config = dict(
    lr_router=0.00154,
    n_head=7,
    beta1=0.95,
    beta2=0.99,
)
Below are experts of layer 9 (counted from 0) of a mixture-of-experts language model. Rows are named router (the router's row for the expert), up (a neuron's input weights, with its number), down (a neuron's output weights, with its number) and show model dimensions 0-223. Each number is 128 + 32 x the weight over its row's rms, rounded and kept within 0 to 255. Numbers have three digits each.
Before each expert's rows: a language model's description of what the expert responds to. This comes from a sample of Wikipedia text that the model never trained on.

# expert 16
It responds to: Titles and table cells
router:103130130115162188133144137119093165152108125020122117108099113140156143128118139141158147136115114087125075126100157136119084112137136102138139112146108176126125131105151157138158149129111111114136137145133165121145063135149158120079066036093129070166135193104167156139105136113153108125183128142079156122099118171062104182091070036158099133141134129099126158126095167132074124137129155145127129108087114125061125054118073229126107133190134080139103093128138125124094122148134130113190121141171161156136134145099212141110135148075159132151115058173144082138127147156201149126138214119141117117198134141101132062158169205135142109117113130119117154128192109106128100138129
up0:149166056127097111179109146167145149137121132126108172085165154171143111094151181123154079143149167111129202132132173163117134125138155106161148134155138118150074149122160091181121148146095081140140170112142103115108073121130117077109135169103212124081172197107120176077153183178168094074128190150110150085106118113129100109126172100106165117053175131112129112142110175130105092046150078130124117062169113109099050179161114139109136162090214103074194120130118126126123118167134130118083141100155043132120079103129086172108130114123114108103133092164138132129136152145154107073157114154125105140162136091138162124142156162119169130143155115071075138151134100173176116113114
down0:135080171156139134106156133153141112134076098103090173157061059110100155107117100083133121120160179178110160083128110099103180061085168145102114101142101177105133117132150132117168107129162118162134175119129148134142116145179108119155157096171113180117070160188117133137156111106207132157136106153118144146129119016062139157059138137121150141152120165174177147085109100150151152145120100099113113113150171141116163178079101156137179144085163162125094104166152088135136184073097177165106107163137093128069085113152109137092095150130114162137118143172098150194114056087117138182149175142110113167108129084075082120206153130150144124138147088116112081104088134096139088121122

# expert 3
It responds to: Table cell spaces
router:119135116115148190122161136106107182162097122084118096130121121118122157124101154145185119131120115081139072151096136125142095109143123121132128110154106156161123138122153163144182165142138106098119131170148152125146068126168145102078069027131141086156149200107154154114123124120158098135165113134060137123093086135072100162080072020149086154155091113107120147114076156130093111139118147144126129092091115123074128043121070236139127114163131047129096084128128123115073116090136139119178112139164158168095127143097190141115114132048146132149094044152142059139122133165174149132148156121155105149197134124100144086130143219129142098119127132135121130120176117105134131132119
up1:153127088077106097111124131146100119114175078187191046083154181095180095135122116176136098116131064143139098170055142113149211114153122065112119107166150146099104132192109086165101158176178120164116163161189176113124121194108075158151101133175152125149194130123038178115086144127150116140069143161142175191163148127099149180116148071128149099138169131099113156144147109150165132127129163212142166099099093156150156151099136142131144156122100111175123096105109087110113163151118145155105152105128108147141126089081112159125149076165147137127088112127155086182165097106130133141106112109083134161142165154116122143138150079154113090113169139093118151150157139143119160146055
down1:147105177117099203165096133174157146059192160100133096088127109143138151144115139132087078091152113118147178141155148088148142109073109191069134114141143187140131087121132145166115114091139169115160133152085141134096150114195107096123114108147139123180123120146094120116114103151090149146109204117160087191131089129129118111088122130055140104133147139091146151117137115154119092110167146116140154137098175143089148054149093142076090148114131183150169202189073166175153199135118139132131138141116116131132104129142081153099124122162060163090135081165062082147123126124099150115148151114145072146137095146124155219119114086159065148120186167118097121102076183113105089061148

# expert 14
It responds to: Articles
router:144126125130124149090137174084112152154016054116152153145093109199114113123134100141144106127111111170155116200183135170075164100168121116069109083159113161115117155087136128153110163157148056128103195142159115158081148146134116082163071120079103116104095174172105118139165084096177161126140181140089190132138102129101142103133125151113112144095112095060098110097148115166090099106115119147143119123081146145173184157165127142158094089167165080119094138100117150084100106084129161086148118123146138134117164151122162161073085057089141130169106142139175130150146185140111142130211159094107097175159167139186074157139140135084149143173114069119096104130147113129102144094151
up1:125094121129087161144103135103176188086138147120101101088152130120114058106111106175151170097091140151125142112158145158115107175105130102126100177148151172086139083146159136077147123087131125153109142108115108118141116096159084106169107159072092090112197104193184122166117125132090075135132096128126134180121208088158066149152114078088121137126139164149152117113157131116108157148165143065098098173212141144103096174096127144152070128161178136091119095078113111144162170092078148125143104113144175112129167127112125134107130084141145110094128178059160089166119126109089083113085050153151106138142068161108143162186151151079142132136078118083163129207193124066125172130137
down1:157139145096121118162138152128116095177179171110147128196121109077103138071123094159094188097151091150140170160149060113111132126166113125179069166147099150145160130114115187098122159204123095128100102138157073151146192136088096138155188181131127113089145148111108118074187062076146096088061142124110065140124156116103128110087108134100128105171138090091097160120095070176116114121065136115100151155138081121134130173197122136135143135131125104094133168118112132118108105122180106136155140098148096117112130138163078149134151114154114107139122141192119106158155138171127066254100074108156075148085183129080085087105131107123150123124105125135101183153069101112140123114130

# expert 6
It responds to: Table cell separators
router:114129112127162204126122130104103165151100107088114115110114112120157145143098146151184176136118117088152066127108130122094097118138145116136137106167106198168117141124169161138136189133094100120125137143140146116136070125156143120110059044087150104164159200101151143131120123110205105122181114143082167141091115149046109179106082073168081138151140110111119149120092129137100100148151149136124096121099090125087105052127068240129122134166140068138084103140126124129056113128135135095180112133177166150127136143078210140106119130065144116134107085172132093136103145165208142132144198110145114152208141144102121074160136198135145099119133140100125139132175112111149105127115
up1:180150117130125146126109138136115088097154091131110081110064185157106135079116123134233150061150086139115107133128084139173118107116182095084124167108139137091113148104157113130068107181176105096101111143145127065135111087196119132098133083157120161144151131186104194070118126121225157163133125139135103130128089119145135135135111082193061188103106125095170120106114145110122152148123121102113129098181110192128109055155177157120063095124115088128164134049131110111101100102172122179156062104123098132125114143159167128154157120137170142131135116096118114147195148095165101063150099102128135164102144094086112105161128155184121142175130105081114069146099151133152088149147
down1:154149054095145114093172141153120074077173081073167131169123092117116165116037099151142110108133107083145173109140137136162126167193089175145154181167160094108056119148115114086115148153120144119115154126097104146156127178146107135081099141141109149094109081091124123114165093092195097112082142111147137150122127140099133147127161068103103110108110174120052156149151134079140145098136148162166088074101135138169093133118122082140162136125175085165101100149176176120124066083082144078159091091105118152129105126122173096137067091127147106155134170132199095138139144059123162107151096102116068053081146079128129106074094156139146105161169085147106117108054140128138118135158

# expert 63
It responds to: Paragraph and heading breaks
router:069097076125141140095114153160129098162137099133092179124099147171140154098111171140127119120154109113139174157134149097100174118158194128119148125134186152060113134131163107179086155141140040139073179144149102138134073124190145129125146120147071077146133096106088066096127110087131115156132144199076123146190135064122110161140075141094176084140128079077099100127112159137090099163100085184136141110145139220114103121167131190147097091143118140082038102120089154075090093131143167114136127074183130118112153122155134149133140096129150131139111134142148118153204131100137141088146159109130083154161119153101118093142139114181154153141141105090139208175111110064106135160164
up0:141078134127128081110120113177105127081196128150121202175126088144154083158104196136137110065066107103164160105115148128115078093122141125102124143119137112147174149181104125130096123008123053145121176140148108197147122147136120099100102149107092091094155091155090142118138150125152131109128117095102100150145099150163163170138142174122155131111095068074136199132103119138119162089160090137122155112172194100161134105167144102124148110169149123153101148162077197108049067158129123101157102108112114066149148077115161130119127169152117156066081092171157142139146142114116137152151124119107096158105099168143085112108159099128059137112134095180194120103119129079105180105176
down0:105190176146116072133077124147115110152101124143105102109166133131099154170141119117132127105165138123113114126088119081115155140154145154121140096176145138094135104142141102095123167134128125129131114118145131117180164135160133149116159096138088113134102117184153140188161112142099035129130092154174143150165155082099158116120120150120162140136140063115178072126170154076086124017099164121129084118145139189098156205122106205125127129112097138077133122057149087160216116153160129161115161088085164162132127115149053119133144130091154126146148177196087166182129082123127134097158157107118108084115081127057055137096114102087184136129115133137134202141076188106143138132169

# expert 21
It responds to: Range dashes
router:126086126120195129047204149112153127112126102094143107113092127120209166126102129151147095065134166088109124105120163105102130166137143130072138136119113161131075152118171216148163184115128079105123171132198088129173120170151127159124126112145124145180171114121125152111161112059159118193152163096121133139136114168078128146084065044109121170119148133099086139108102099124070115168143142146149105089139106151106127091159157195089136122159150112117091073126170116077104122100140120089172091100151117177127128148107181183081108145097142137132067117193136150157098099086141184093139186140158131099123203150134117150148130144106136090102110080125104148191159138123113076104132
up0:132091152129152123128195167132093157106116110074094140136090100186159142072134123111180112148158163139126110136104097104118129110152173136160143173153120119163130117113106111097123086159103101130131099163199067134141145171208099141147078127125063109109129122111117090077097074049166096108171101076158111137102068107164139099096056019129130118121133136129132125108157116176122142130214145138095101156106177106138152093204179098099110133091126137124132074098149159181103111114179127155199197090142152086158104152166135110101161151114152169139133153128118149137115110149171124113122144107039118087182152198134163137117159093135112109136144101068094081127120115145126145123116
down0:128144151198170153153131109146131158139132120096099138150141103087129146144087098155134105130130132139122112077109091170083149170124084168150090074153118108152158117084154120132159137160073086148136070121193144189164110126097118140157088073077167131183092244135120117148132100111123116141159072105084123086161174141123118106082113111152104174167119097147084128121125152078157112177112143121125096103189131141144102128190099088105140108076148126173155125142058107155102106124143164122097120153103177125095119156160101092138228172087127099111153085080122128143058104094149186086132116141122122144129081198110140105043117120125121201156167120152136150095117128086083126173157

# expert 40
It responds to: Space-led initial capitals
router:106100106057135128163099189117101142151140063131146065151112081130130144141162172151120068125158163112169107174155132105134058094130091134093099064125193133100113140121168114148105108162097079128113173172129075120128114147161147078166123102100130152119129176151127133162149108112185132126191140172088135144130093116148144173135134064139109132100092123127118162095076126170109136119121066120127109127103128255144160082138108164127058123128151177098159122078155142123112098150127153129150096092153181121105098112104153122064135121118158096127112141102122092172114168146136249073121163164130130165179118120106154092157141173139118132122093080155106174157167144091105115081115
up0:156091067100151139120174103114182132126170085140151094195092101112143116144154113137136145167129109130155104102197100080116132085153123130121081169107165093111127123122092127128195138110113152073157133166116153123094170123084126180141127178130183108165148079045054100151099072091117116209144159100112115123134100138136080136133102127068094101084125115120059113196102157137157085126104139144172163090115131107132103079126174105151162116092106160103116155101131126117150176182193176183091179115134173108122215157135147079108081101063123185113154175131127134144140108116138177097161138175124165152171147159074160170121141135140107122142112167120148134149138173081096106150107
down0:137129117153138170138152098130113105142097136122099188147122131114130131123188143185129112201092105098134148145098117130176182097143043182102104123117121152102165134108099100099131108154151196128129061137078128113161199120094160125128135153095163112122164098111115078083103058076143116154136111206078151148151111096126129103165083113129162060062127162168130098126153151124138139079162111039131097114130149168156121134109147085095120083113179113129129134113109134159180078159104099077145183106206054139059148113121100133155117121140135146132162132129147147118200132130088188054138176115100151082122098066114132160167147087149184122165148131127167134090154111094130107107109

# expert 5
It responds to: Mid-word fragments
router:055058056156094147069080176131077179121123062158133114206095089147185187085078159138108134129127098118137070186078109155145098123147114144119138143125133164131125215105147132122160138126101101150181180138109140156092077176125166136106087141103101141158130119155112068160116147106139135098125143167114169133177139145098081133103110037118096109178175079112092120102130124162104149081109147168167088158106133177111115122152173094157157117102147094115140133141181155097103144172106149106113109129165153125143191150094134178119140075086138137171104135111090122134119108123187135074164115082160110131131118171131090117158121164132158159166155132119102109180109142059092123077159
up1:136057091107182146131135122076140144103130101176159137081138144149116113120124172139145118125124110113190126097106133119148105100119052120068114086101171145140152115095110128125106136122069157129215091164116115119100132157119172144116121154209203155117198061123148106161179115101121088205131131117171160101148106158165144110143175077089065132087149131133139145180129159108135160099094117198127194143128135154125132120115128136112135163148155116089115151107145223094137142081153145154136105133087113084144118169083160112095132095123138158189097115136066113155132102178074122159153174076160118126156148100153069136102159137084132135176192113059124143191106112121164121103081
down1:172217106093170101138120144125146147151109136097098141105151116101079126097102068165107152139102130131089055158106119061115069083128138110121176133177148164081111151064174136156087127129112111088182169095120086144175174162105128114163117115092168100135187095153108121135136131141157072099123151088134177066118106126127117173186113126114120110088101126074143185111118162112126090135170179142145107054150169103147095144145156163120139084089144148119121134103145115111053145104065133095078156119114087128154169197124188152160080182150121201117144141147110085159116152142161124084180113135095139103160147157101112111109148150170111146076179173165143122185104165112136073129100

# expert 0
It responds to: List and table separators
router:114101128126159211118157133109112170153103120060133095160103105112162131118093144145147183151123132091140070117098136139116087105135119130126140119152111183143107121135145176137160125153129085104116133172162172113129085126151148110106080031090149084174116171111153155112134126105165108132185114152078164123105110145075081178080084080149083144127113105121121120123099153121096093179131143152117139106126113117079130053112060236146119119176137057122105086140095128123063100081123142120165121111175161140130138140093200155114101134051143114157106054147148086136114131156208121135146185103157111158189136120101153060140125224138144086134137138135115152129176113102139107134132
up0:023126159131138188091108066159075124137136097146113173128129150149116122114112114145128116098187154134103085155117138104108156156104094059113166113194130100085118137163120141184150154122185148141113169135138184206117151181149151147098115051143117138104141124090067097162092201166133131128181106090105149143135041073091140161118129112151050103123133086099092138154134141154139126175078173151178168108163101120094072117100063090177160118150131168101110082074146101068081106165144146095154155149167133170133128149130145130118130077165132090162150167111160156111165181135108141163142102077155095091115117151108125099101128132096179113145130108118149150140123125135129198132114
down0:114112153139113102078143085150083161156148176108131140132157111103109122086130110118133133129121091094073149102129159145075139150160137204145140102098156100139135127124108135207066113094118121103160109137135103100129141113116176190139123092181115162111154136159094084182132128109111184092126122171081124124175189197063136152154179137159114148139068163127162139098134075158174126087086172087153082093077087067118133112147137119126130107099134137149116093162143057114053062204074137175136161173107123160166105167077147050147110232127171123144111148131130087108125122092158139149101142150106177115176115163139132115106061127117084125142141163107115088098126133101144172111115

# expert 34
It responds to: Sports competition words
router:087161124143142166081134141141118143105112094095127118108074129151143171140091175116132151128130107138169143192129107138155129108149145083126092123157147179180070169086148164152135134154109128114177172161143128108130087200148099121099121112098088130156143098112072089151142124063143162155114073162122133123096075133145124134109113061087142108143149093090065126105125164121110106144146136177177099112136163135054177092116123182107089169136206082156115073111139146105078092149114106142120124121165102151109157150158188138060067139124161116095139106121159060125106144122106097038143175126177110119219188121155134157171175186162112116071103118104105129110135208107138115171154
up1:083086111082088125104128131139083149123104152106111109174058111150150146099104156064156090125157099102165215140152050139173165131133079133145113096114157147154067089148155097141171128159094152174134131117120144147147123122105116159067121091120125130116124108160133140165095153165180129175131120074109094151149154112175118155146121110155072134095082150136117164204196147102209136078104077169159154063143159144136170158208140164078096112142165099100106085164120097141039138133135127151165086090163149061190148144144163147136125116162120097101121105102156118128114070122124126104103156072138140105160135133139124063164182138156107145104152128148159119155099184118177104140087
down1:141117130098197135120106087137155150140076130152150132111126109129159205095088086146156121187121178163106205169111068096101081116082171133110155120185154125086098116139106151111146094182143127088121134140103169147120176148143131092059095097071130129111146119111147116205079172143169161119122067021117113106182143089171178146151128145143125074194085137111112092116151104155132110098103138130132181147114137190162147207110101146130113132121135139129128108130152111116126122115092139146172102110160142122116159132177101172098119082151136143131125108162098155101175092116177140145117219079156160140133094100077089146131098094107090103146110118147088162134159160207119092139066

# expert 12
It responds to: Century digits of years
router:130115111089147161122111204096136141175106078129125144103170108133099135113146157170164119102089094130115124131062160128080069156103115132131131132161120192121075135163072141153152116157124084185086178168145150127124092182151159097055097103136144115089125107153114135107110077043143145158110131183098174189157117160087044093134128116115116141112092117108061148064154115131097146141171117123122127132102167202124080130120149132137072131153144172090072116138130158160132139113118185070148101137146149140095126175104147188104092083115162112146145048137151115127067132136153114101122160083149075132136209183120099149144097129219136091123101115137167140143125133157153168121166
up0:137081105159101124195100110145098105106117127165116109122120110174101124106178133156103132124098076149123104088096133105150077189135131106109158165179187132144149121187091153183126150167144122130121177130102108132083115135092167189142110122127107094099084142148151144118170117109134141154087131124163140167181163166048134128140160095112122136125189124153099059147119196145102115062103139155073103180097130138126136129106163120154100134192116140156069097114115129102124108178154141113105127184079124103105116120172064086139164087123062139166165169120162123133152178128175151129174138125149104074102225164164095116175108085176108141136084119133200087133042120076125145170105
down0:163122115134161172105139141078184124086073150100131140156118183097116127118134075076166189150173138114158148124107129077075147084137179112135138069136115117137174141111101131124140134052183123133122108129162159140093108111111162071161070128089125157116103143086022162129130201085103169181169143151115165136175150104135166154137121102122115151088191179138012134120131096121143132162097079077145143122103108118134150148135098117149189152130122167095122139158075181165123098180100123077134159143169149129118111162063141158142140098144144096174137103185151125084098103189176118130110101122173148182117097139119102123158079081125140149095108139125118140136124110193120167102163

# expert 59
It responds to: Table cells and colons
router:118137123116181196127158135108101174158113127117115125131122118138178132134097135139153139148136127088142058136099135134115096099145115119131116127151121170113122138134164173151170155179119107125136136175137144126145083134151162125111067054077148083173118191103147146114138129114170124123169124150089157128102069127075080200091098051150096163153134126117125122128090138129100110174123141135131133117121094122080110049125079239149112136176140059126074079132127123121077118116139140102169124145162145161119135146106193142117122144031138124148101058176143069131106133148221141132141214122157113147214137139127156064135130219136131087123123139146119148129195109113124104134128
up1:098124155105148151137123094162147157161124118109108143117147133064104143152140099118195077157047067137089086116169143168174127080088109171113141101110130118127122094173146125105141126145131128129110153119091121155216060147190140093211130124181141093166127078124096083140105103142145082139128128125127109052081129145091096122110143106158126093139175123131082115128159048125148192106158079134171098059092106198120094097155086131144151065149137184158105129112122154111128099190112120088097092116130155186140181093131153140101175130133209118083147139107114165130158155095159171098179157128146127147158129143095131146115125144133147122124122127085121098141151176096210206127142
down1:131085162167102105095113175059206141064103076120130141107228143172096169175151086172191149128140101097142148116143123178144122168108208059137126161124123159150109041094076143154117119092108114113131134095120122138151147142193163117125145134136065165106108154156174128064171079131155150085064072144132115132127148137055083140132084152141081116132142116101105146121107177139137105086154208147115120167125105057113132103079106184118071122173147149120145109097149146094144173131103140150135173140115082071175164150168110160093106096121166051124123166126157103115091107095120121141130157147145118116086154150102111112144111104137148175141116128153099100142142106135136162163116

# expert 29
It responds to: Space before numbers
router:127090102104184105114141173125152128107071118099099123095119111110157147112149161141118139153132095167176133135146096067135150072122125152117093136145108147140132143112216125136126135138090123096148162095164161177117192173196180156081094058122126115157146177098141150128126150092165115105159162137122167127119090154139161152072092109185155138113083128080082094044124104151075103129114121131192109138150140170163153066152119141139097128170143089121085186124138162033150138141105178122161077100109113087133112131098170149086139122089145115113173094108079098181149195147138209055144110113135101131147107116110123131124096174203129158138112080138127095195139094103169121080118
up0:157121126120134118147091168138138092101143139208151138225082181124071127116123127112130188075136148128136141143095126139132092164105109118154105175145091132096131194101183112141137093122124103129138131182154198151097183179097091113149118118175115081064141166124158130155144079150165179130141152153105104109074144157161135075132132156129107130129142125134131111137129142120102081109139092131187090088125124094122127100185089096154124161163132125135090109142148097156097052102160150140137066159160169079095117104101194096175118132117162138129135139119067103119128181095118119134147124122100033090088116059136107070128131096050113134161145160130057108106174184113184083171090
down0:085128147138095159159086106156042179134075116105132119154120168120162120149142124120155100156091128146119119095124117113138135149111110139129118125169148121182138131124119121113116117130153194223112077129133186085105118103087122138144187116087093126089143121128157163134100110157166081150161125125134152106122109144137199128121083103145105098145094162175118090186169145190110136136146118105126173166067139164082213127140125115212154072127148112101167165133115106163119111117175123166092114104114163172132171113036131145108154134113110180162145135101113139142138162069074106074165109163106183120082106220137129156114090089100106115146065191154123166147111097169109110048158

# expert 9
It responds to: Mid-word Latinate fragments
router:099096095118124120124097068130139102161123125090163121078142130166115140129113155121161130148162109134177101140100137182121169126126058168086162107145130137128120164118133178180154171133114121109129167127134125149138088198167087097091126103109138132096148125166162106153130061118108198140128148155126117113109074172078102159222124139086116177075117063127103086087146133185082161166157135139161145170118124169138133058150116132123129134106141088096092128108086161132143102113118180131157102147142168116121139148214192157137104062093193158135107094174094099148141198124168122057110106101186117113128107173071099105128148114161184120100101085094056133168108159097073083148130
up1:111070094129148134168135096143090195120124200186154106138105159186116126136112073085124087140152138092134115160131124133181134097156113119174137097102111115057107159132150139132125190150146091143143161091084096141146063156183151195083102105146128105145140153130078128204157146123122163111149182126145173147124049123030112104151094128139106167111133089119090111117071101182119135091129071113119146146164106139153146150159120109090169101127159126096127134136189136135127089138113126137129130132164197145119142091202105092168179142102103057153092158107092159162111122081122136119135079066118139078153122194071041135150098156136109132085139067107092116116141122147137146110104
down1:134076053141101098119114162161079122163051091167110168157152136217090095060143134085155169136158160087169127111138115164136153126107075152115103171109083147090155090145053107116130070152086069144166114128089183094102159091111113151074095114112141110096140142095129101096138181109104177150125186137112138122164159154137165129157104186143144100121137108092181177123129158176138140124074104122118135144138156085148110177067094156101133113114148108156101206129159125135157166147097097079104111129109071146112126113109131129118207169133132131108138126120200112116137059062114127135133135111133147156153124115103137149097122083092180145155118128122135208159121089057139083170150

# expert 37
It responds to: Field colons, table pipes
router:092133118097107139077107129167129146110109094113113095131111102129141109135135182128148111173091144107116100189161168128149134153145109172049070094175102177158108113106143146166147141124149126117175192136122123226107101142145165068110131117123072085167128220105167083168110158097178099164163117173113179152174128165074136184154101090135184141091165106080090124093134110140106169108181106155161118123139065113123105132154098177158071045135141111061089095093146137117091102104131107146139068123152194153085163144120152162099129130092141165127113118124091098202079096126135141102186115115128112116156157147103125130194114204160120106147131127164111103117155112109137100114114
up1:139089164112098117111117233151073201094142099116134192103153083161094097121137153170115163160116130101067094140160139110125096157099103116120155086111167100130183098101107133194094129118139115114082128110135118134167149111156127133097128107159140109169130157114163151097131197096123123159149050108085140107168102162163139181104057102130146126177123162082120139128136111095184135143108115135141091098174110190111102114131165174137151127189118111143091091099126130172146098163103132141120082112050123125180127171122132151100139213132115119122127144124129142134136091097182101077076151082075060201097110122163133153115136130152131122148178151176179099114171168202134107117059
down1:171174151122130132120161150064156147100150189178103098155146118119071155169108139145115164101174068140097090097142184118126127119132098127142128143109141108116179124172085154158154137185114079076111134137120086092123126099086067088173107091135150171115110087063127168095134182117120133134170098114144114094084108121083145187130063160099182139140124123150193148088132128176102146137187088113129165149125152093134082123140149066089142116091044113104137118124073125151100108154173121168124121100114090177116134139083057107122132142112154118185153121155101165128116091102112156105160127123112126113125158177091159130145103123219209186099138216127121143086114123105126073106079

# expert 48
It responds to: Place-name endings
router:120079102067120126101140132116121121137103118113138161128116141101130142131060139136152139108141103088179110169074132153157150116184129161086074108143107136124142153058113196170173198157126142174112167172163177148148154149156128111101112146099073110142112154110153089115169053084119143105091155155105121085154070155130160107161118119150141113198110073100095060165164170173045104153170120145088102126105121145164121107114082145101103121108174082125175134109070145071129159109166152057139066115130181142131159172162210164118075107095149072134111103150084127149142115135137148103119182080170082101145170128180127121151151130178132111111121107141061132158173125115133132144172
up2:087119100135104130141158133140172097090115105064138110179084089138148115126128169159092187120113194126159118109160147153207130112134130188138145126209120099070094105110141159089125140115116165128092182167187141116160098132106122085116084182076099154160170151170125100088123117125196129152106143145103137118126072139107133104110161121149108085182119133112113077102139084112110142143093138108154157141177154163153119127125168134056101172149094146133167120108160098105054162087134165157125104137178119096124105140108142096078112091195221153088114128171114108168127150126117101122195127165160139093100116190160186187187088103113126119167104123132095126124112190182148168186127
down2:134063066092123103183082082099153118122114139129067138169105131130130178143089113165121151108120161093077081112154111113159154158117112168092121164117090132049124150093103112058142118162080119113086166133113152068142091120125170091132179091140149137136125120131142130158142135094190180113141104069116125168119105132172071156145137127085166140122146078145084096084132121106129126149118120074106118110111128129087117117116150131174131171138154091156172145134179157147106080074147137085105155124123122133100188184150106167077120124130127198109140095103092150077062131154142178076164101145108163117164144140146134020126080177136160118157171198119175142137161138086146094114219

# expert 11
It responds to: Common noun stems
router:066169133060137137081129135165113119123132109113118169180109090156181186108116157156157166129100121131192152150103173108143122103138109068097076155193157203155085189141135140188120190124113057095163142109146140144140139198170113164088149064139180102079074126150077131138114177103163120164138132125114132077146105168146109154116106093063115092171137081102059120103107178132110102119149111157129114151116162145118137088097126108137158129142167114145064119090094186086115089141095118119149081104175101137078128102099118152133118088118168129128126086136110095119108148110148125028175154084174162107143182144156137097165123101143173168129114152166105169112161123073148114126130
up1:151079162146121100115105113149129185089123095146103171112107141154111135099142120111150164104119150159139165117113179110156127149160116128122145107118155209131116178132165131145109156141136093090123159120093098117220131114213077152110141144168143083092129130126124137082167148109088096150125131136159092137135118101133108147172109126115112089139084088063135151139103090121142035085162102098082100195137171196098177141114083157176179120115124202094069164096138087145125102083096177146168150087143105114131102077084183196142123149121122126083110155126146114136148092120098145120112181054117172155143102154176152103096067071101125107068149146083182065144141133121144116082160
down1:201176113093089177147193144190214161125129142149145138110134124133168128149181131152111148135132129178101128201066140079176172102133102111155103114087113158102202131128129166072064153143156112102104089130185099109115120070144084160123132131118122115172146141110121079139149134155162154117096118170109126130150087144125095075161120099132170148126170113077161142147093135115180169143160123093072093138139183141161053121111046119111109144150126144146097106121093057190153156126152084134114163166146095061076087062127093094096105182110102124119164142162142136103162128198128132126119160115151133128125140099121161141095104110095130164181112130155115106122167158097064087099103

# expert 4
It responds to: Word-initial capitals
router:048101061089168089161147126137160150151087054125121107147078093109115087093161179142166122165151146145181096141086161081099105156118094110114135115118090136127119131146159151146140093134082094090119160095158134082145098128183148135109148139055129089151092094166114149161150092101175144133166157132054118124132110182126134137082111092149151172140062141117110151104114142139108152148098135116119114116175106189142119151132123159053110086175133150124073142112090120128117098117219144142139040154128183140132152140123118171108159092092127126147093109129125116206144157133143125108158183127148122077163169203153129159169188177177166091168108069078107112150167170126105110092108
up0:090150153137148129118119086154088124177156092119134071143095065121137114233161143138080109151125132131133131133154097109142138138069091156189102157105090079111130084142107130184140084146044099150129114161158123163092097177145114076139154111135131146169133135146096150157108129155068122136132122107109109110145121115165166108133140133105090135116084101145131162131156102128103175144109157095152162099090101158183161138101117239098104138160151149104156128105091168112116119066108183111106077102169187105203177079154149088148140131132099132061132192127109120127144114122123123101112103141116097144156158186172079197141138092171103068135078168154114136174097176093046119137166
down0:169114132137175071104156116132127148109134131152097111127172089206090099132112108164156135123118165123146138138122087083193213150126124095127128103146134057153166151160061131211172156127151123092156102166106100089088113127093136121112100134170126111179143148153136124108111102220218138148078114080098180118144124195094157101091109159103115132174134144108206120189161112103127126152081134090156105138133097116135110175143140191107160099120086104112157079134151123132108062100079130128172081186157091131095143128107079197100130158154126206154141133136145160133093126120121092134110104105134060206093114107152127128100124176123101122101176124069123141116106158126144114129105

# expert 54
It responds to: Linking prepositions
router:074079094145128158103114166115147102136095065114120173135104109097129162135142178139153094093166082100108103118168176114082201059159124146116108162117165150124089147129155136148147122171131067126146192170102133134123114234123156134099123089125150097094154183131091096091182140088133097145147121114083172154169101108114144117106108163072154175095090158100048124137112200224113100105140104172130091132140119109143132137144089125118176117157160073144092159115103157126102144157150191075120094162122125150130122111143126178096089107126126073124137119139072108136125174172122140078136138143115085145158188139125119068142130181178174128136127145106115081142131212112137111066161
up1:115121080101144133143173089110149130176092129091152119158115143146132038149180087164176113124125132127116137170125188089150149080125126126112115134103130187055060067158093181149119158113111136176133113116103140121143142116108118126175151106093085125110102187067086104167151113146152141072120104183090109119120118123161095129142123104114114129183097160137148063102124167127171162123119184168141112126090164110098105122170146160135118138111122136120229044115139097060081158106140161123086151088093074101067153180103138119180124065139148086140125125130135162120123065190138097143111167116118109139119127164120066124136051150087136130154119103089152135133146187214158134123107
down1:096106128084134112078115168182126055056173142136173091149106139157107101061104162162085122131143058108162094157166108141115138155103123142157181112094121144217112139133136109146135110093129161081156145102140086110146118146185138093133102135163048074098110107146107154130141143187160092109099168120193109163114176133104158067116151156161146085071166092159164143095155112103128139108112153128148078141133050095098166145154134143149181136106128141191060143125158197205119140119133170143116121126179129164104134110142169160126120145142108161096113179148090124084112124151124162159140135135130140070156129159150172150116124080150070087089124087097131181114184118161065104138098

# expert 26
It responds to: Numbers in tables
router:129106098060114140141176165109149158143092144142174121090140121126090152120158172156137160156098121128127127121139090124142135156161089166145102175125120195166108138133216081107174120120103133110103193125164140130116094178130143104108158099116097083132119153082139136159143089080150092110150125198096120075157113155142137203152179067151121112159141109115044144107111119142062162146131112110117101151116082249123094119165125158127096161114125064057100115114101168089134157068112141081159077139179144113134175135121178132068064139102124122188143133119087091162115178164142168056116151073147101109123143119109139115137108193183137112122112117090103116153153120090114109122156
up0:152110116086104131120158179117125119164126191096112126188151118148076173135151082107103155124144086128106136156147130063168111165126159106149105125073141166131109062077205162113115116151136159108164125125099124161074128109104127173113100160082115121143108136107074066193112130117087146140117115179155086159115122093106131044144167107076141132153169144156084122075117130122102113139101081162168116126127161151147113142110113128161153147137095155182084092153137125161149130087132083122152118181133159136105106161127253153110125112111123146154084193105042140079126191114118173109111136100149099177138161154137152054117181140192152166061103113150127080146132139109121155076157
down0:120153148174161065153113078089133165151165075121092183116100150104136113126183131102102128166104076170159181112112113150120144106105082125165090151146132158047169149170096120139184113141151163096174133134100159109100136082123124107127171115097186093128155179108131063123158151124162091121078170137120184096110130076153123142100136096066115094111113125129106208139162088140198065132154090115106123114088132108115196147119136119112187095151081140130129122132134131078124121156191100137165134128156189158070159141079189176111136168075056091121150139139178154137174119113155151123110165160128119160134137148165174103060113083130098148088100109128099100127099176164110175111075